{
  "d_model": 320,
  "experts_per_token": 3,
  "normalize_top_k": true,
  "routed_scale": 1.73,
  "lr_router": 0.000566,
  "norm_eps": 1e-05,
  "tie_embeddings": false,
  "optimizer": "cautious_adamw",
  "lr": 0.000834,
  "beta1": 0.9,
  "beta2": 0.99,
  "batch_tokens": [32768, 65536, 131072],
  "train_tokens": 318900000,
  "steps": 4901,
  "dataset": "wikipedia_en"
}
Below are experts of layer 2 (counted from 0) of a mixture-of-experts language model. Rows are named router (the router's row for the expert), gate (a neuron's input weights, with its number), up (a neuron's input weights, with its number) and show model dimensions 80-159. Each number is 50 + 15 x the weight over its row's rms, rounded and kept within 0 to 99.
After each expert's rows: "comes after" lists some tokens at least twice as common just before its tokens as in all text. This comes from a sample of Wikipedia text that the model never trained on. Tokens count by the router's weight.

# expert 49
router:37 66 42 54 38 51 51 53 33 67 34 40 68 76 52 50 73 64 87 19 32 40 41 41 49 53 40 27 26 54 57 18 79 51 37 45 61 57 65 19 36 37 44 25 55 29 56 55 33 49 52 47 55 56 42 58 30 42 29 51 37 23 39 61 32 41 35 50 68 39 53 45 38 54 52 58 48 22 28 59
gate0:73 46 64 48 65 50 55 22 54 39 45 47 61 50 39 56 44 72 45 70 25 57 56 53 56 49 63 57 37 74 32 63 36 58 30 52 58 39 98 40 51 35 41 38 39 21 37 50 92 45 41 48 44 51 36 34 64 29 18 67 31 69 34 39 30 65 57 44 52 45 20 65 38 66 54 38 73 18 47 25
up0:50 31 47 53 51 45 38 67 59 60 56 49 49 48 40 53 54 72 62 51 12 27 33 78 45 52 65 47 50 20 40 66 31 66 39 26 45 50 63 39 49 60 62 56 66 34 53 51 51 40 33 41 48 54 39 61 51 52 40 62 22 61 29 69 62 43 55 66 61 78 58 58 24 64 42 77 63 46 51 18
comes after: "–", "20", "19", "0", "1", "2"

# expert 18
router:54 38 51 50 44 59 53 34 46 42 44 59 49 46 46 37 50 62 61 60 36 39 29 43 60 48 24 49 48 60 34 43 75 52 52 49 64 50 60 56 50 43 45 46 30 48 30 76 45 49 46 66 42 50 76 52 54 59 27 58 40 58 39 61 28 45 25 39 44 70 66 71 35 29 71 73 42 46 31 44
gate0:63 45 54 36 48 42 45 47 76 68 34 34 58 54 61 59 42 50 36 51 59 23 40 58 75 55 47 68 45 60 49 42 47 84 54 35 54 27 31 53 49 63 61 52 84 46 48 48 54 41 41 58 45 54 93 45 58 47 49 58 46 44 60 60 59 58 65 34 38 51 74 60 59 43 49 67 75 50 36 57
up0:37 34 69 64 51 35 58 51 56 71 46 37 55 49 59 43 54 35 64 39 50 40 41 50 28 49 73 68 61 66 38 19 32 98 52 44 67 33 53 75 41 57 49 65 62 20 47 66 41 35 51 60 35 37 64 70 51 42 56 56 59 73 64 30 40 60 58 36 39 50 51 46 56 38 31 56 61 58 60 54
comes after: " |", ")", ".\n\n", " —", " |\n\n", "i"

# expert 24
router:28 55 46 38 29 69 49 49 42 57 26 39 67 74 39 37 55 61 53 52 56 32 45 43 64 46 16 30 34 57 52 27 78 45 33 20 37 46 49 44 49 45 48 53 69 53 48 47 49 45 48 42 29 53 34 55 65 53 09 50 15 52 55 53 37 58 55 45 34 48 29 50 29 42 69 68 57 23 03 68
gate0:44 69 54 39 37 55 54 43 59 61 28 60 68 26 53 62 35 20 39 59 51 63 63 48 64 50 19 23 53 31 48 72 68 43 21 52 35 07 53 33 36 53 64 28 50 29 52 81 46 52 37 45 45 45 43 44 49 52 64 54 42 26 56 50 16 52 54 57 54 50 41 80 45 43 52 53 55 40 12 42
up0:43 50 65 54 27 61 45 74 55 52 23 62 67 47 41 54 56 35 33 54 73 64 68 69 48 44 52 22 80 26 42 49 46 55 49 54 31 43 25 38 24 44 59 34 54 39 67 74 34 43 49 53 38 41 39 52 78 64 69 55 49 76 55 30 49 43 81 75 40 57 38 73 45 64 59 42 56 38 30 63
comes after: "0", "1", "3", "2", "5", "4"

# expert 12
router:46 66 52 38 65 65 64 48 45 43 30 67 69 47 64 45 42 48 61 48 64 32 51 59 54 70 42 37 46 36 52 62 67 50 35 45 55 45 58 46 62 46 28 58 58 65 48 35 70 32 23 52 48 37 64 41 52 49 20 53 61 01 44 49 40 52 37 54 34 32 49 51 47 67 83 36 71 36 30 52
gate0:45 32 35 50 68 48 44 41 42 28 82 62 38 94 40 70 26 57 24 30 54 57 68 59 45 43 40 51 58 34 62 50 55 76 48 47 54 15 63 47 54 55 36 55 43 55 35 79 62 50 35 76 40 71 52 41 65 68 53 55 30 39 65 59 57 69 45 74 47 73 48 31 51 63 56 49 52 38 13 36
up0:75 60 47 43 83 50 35 17 43 43 70 49 47 75 36 65 57 67 61 28 61 55 71 43 66 48 40 32 62 41 56 66 76 39 65 44 40 68 51 69 47 60 49 42 37 52 62 60 46 72 45 57 67 46 36 31 23 61 60 59 28 46 49 58 39 50 46 69 57 55 60 47 38 65 44 78 45 31 46 26
comes after: "\n", " |\n", ")\n", ".\n\n", "\n\n", ".\n"

# expert 42
router:37 47 29 57 44 66 46 25 62 62 58 51 53 57 32 39 26 76 55 56 44 32 37 63 71 44 48 53 08 44 42 33 69 44 55 35 76 52 54 65 51 54 31 63 35 52 33 47 27 36 45 60 47 51 61 39 46 56 13 55 32 41 42 75 63 44 55 45 74 63 65 59 63 34 65 56 54 47 16 62
gate40:27 47 47 67 26 49 66 43 34 56 62 30 24 40 42 51 56 37 48 33 51 51 59 50 49 47 11 78 32 42 33 54 41 29 68 37 38 53 38 40 70 58 62 62 42 60 64 67 41 55 73 64 29 47 69 45 65 28 61 47 32 67 42 84 64 32 43 55 55 44 32 46 58 50 53 44 33 68 50 65
up40:30 31 40 52 18 69 72 43 37 17 61 75 55 54 52 59 62 38 49 73 51 49 43 81 57 74 32 44 34 35 49 63 79 46 50 57 40 74 39 33 76 45 25 59 65 53 53 50 69 22 34 46 55 56 39 40 44 32 43 39 37 41 43 59 56 48 32 54 37 36 22 31 34 16 42 59 45 54 69 50
comes after: "\n", ".\n\n", "19", " |\n", ")\n", ")"

# expert 53
router:49 64 54 50 37 75 51 52 57 49 50 31 75 71 32 63 48 63 67 38 47 26 35 44 55 57 55 29 33 47 50 30 76 58 32 35 34 35 71 34 54 58 65 19 62 48 42 60 42 52 58 46 35 45 47 55 48 37 33 58 29 43 64 43 53 31 58 47 45 52 18 43 33 37 87 59 39 28 28 56
gate0:81 81 47 40 43 64 42 88 22 33 44 59 73 81 64 50 16 38 81 61 58 55 76 58 44 51 60 41 63 73 45 40 62 58 45 57 44 41 70 46 70 40 27 50 44 45 51 53 19 70 61 49 49 62 71 61 70 59 42 64 66 64 59 73 50 20 40 47 44 49 19 75 63 53 56 39 45 33 59 39
up0:57 85 55 46 40 71 34 79 09 40 29 65 57 75 57 34 33 43 68 54 68 73 40 65 62 60 45 65 73 88 35 37 61 53 44 54 53 33 64 68 50 71 46 67 42 42 72 42 38 54 51 53 50 61 62 54 65 88 56 62 50 62 48 74 62 37 21 35 53 48 37 57 66 37 82 25 50 50 52 48
comes after: " |\n", " ", "0", "|", "1", "2"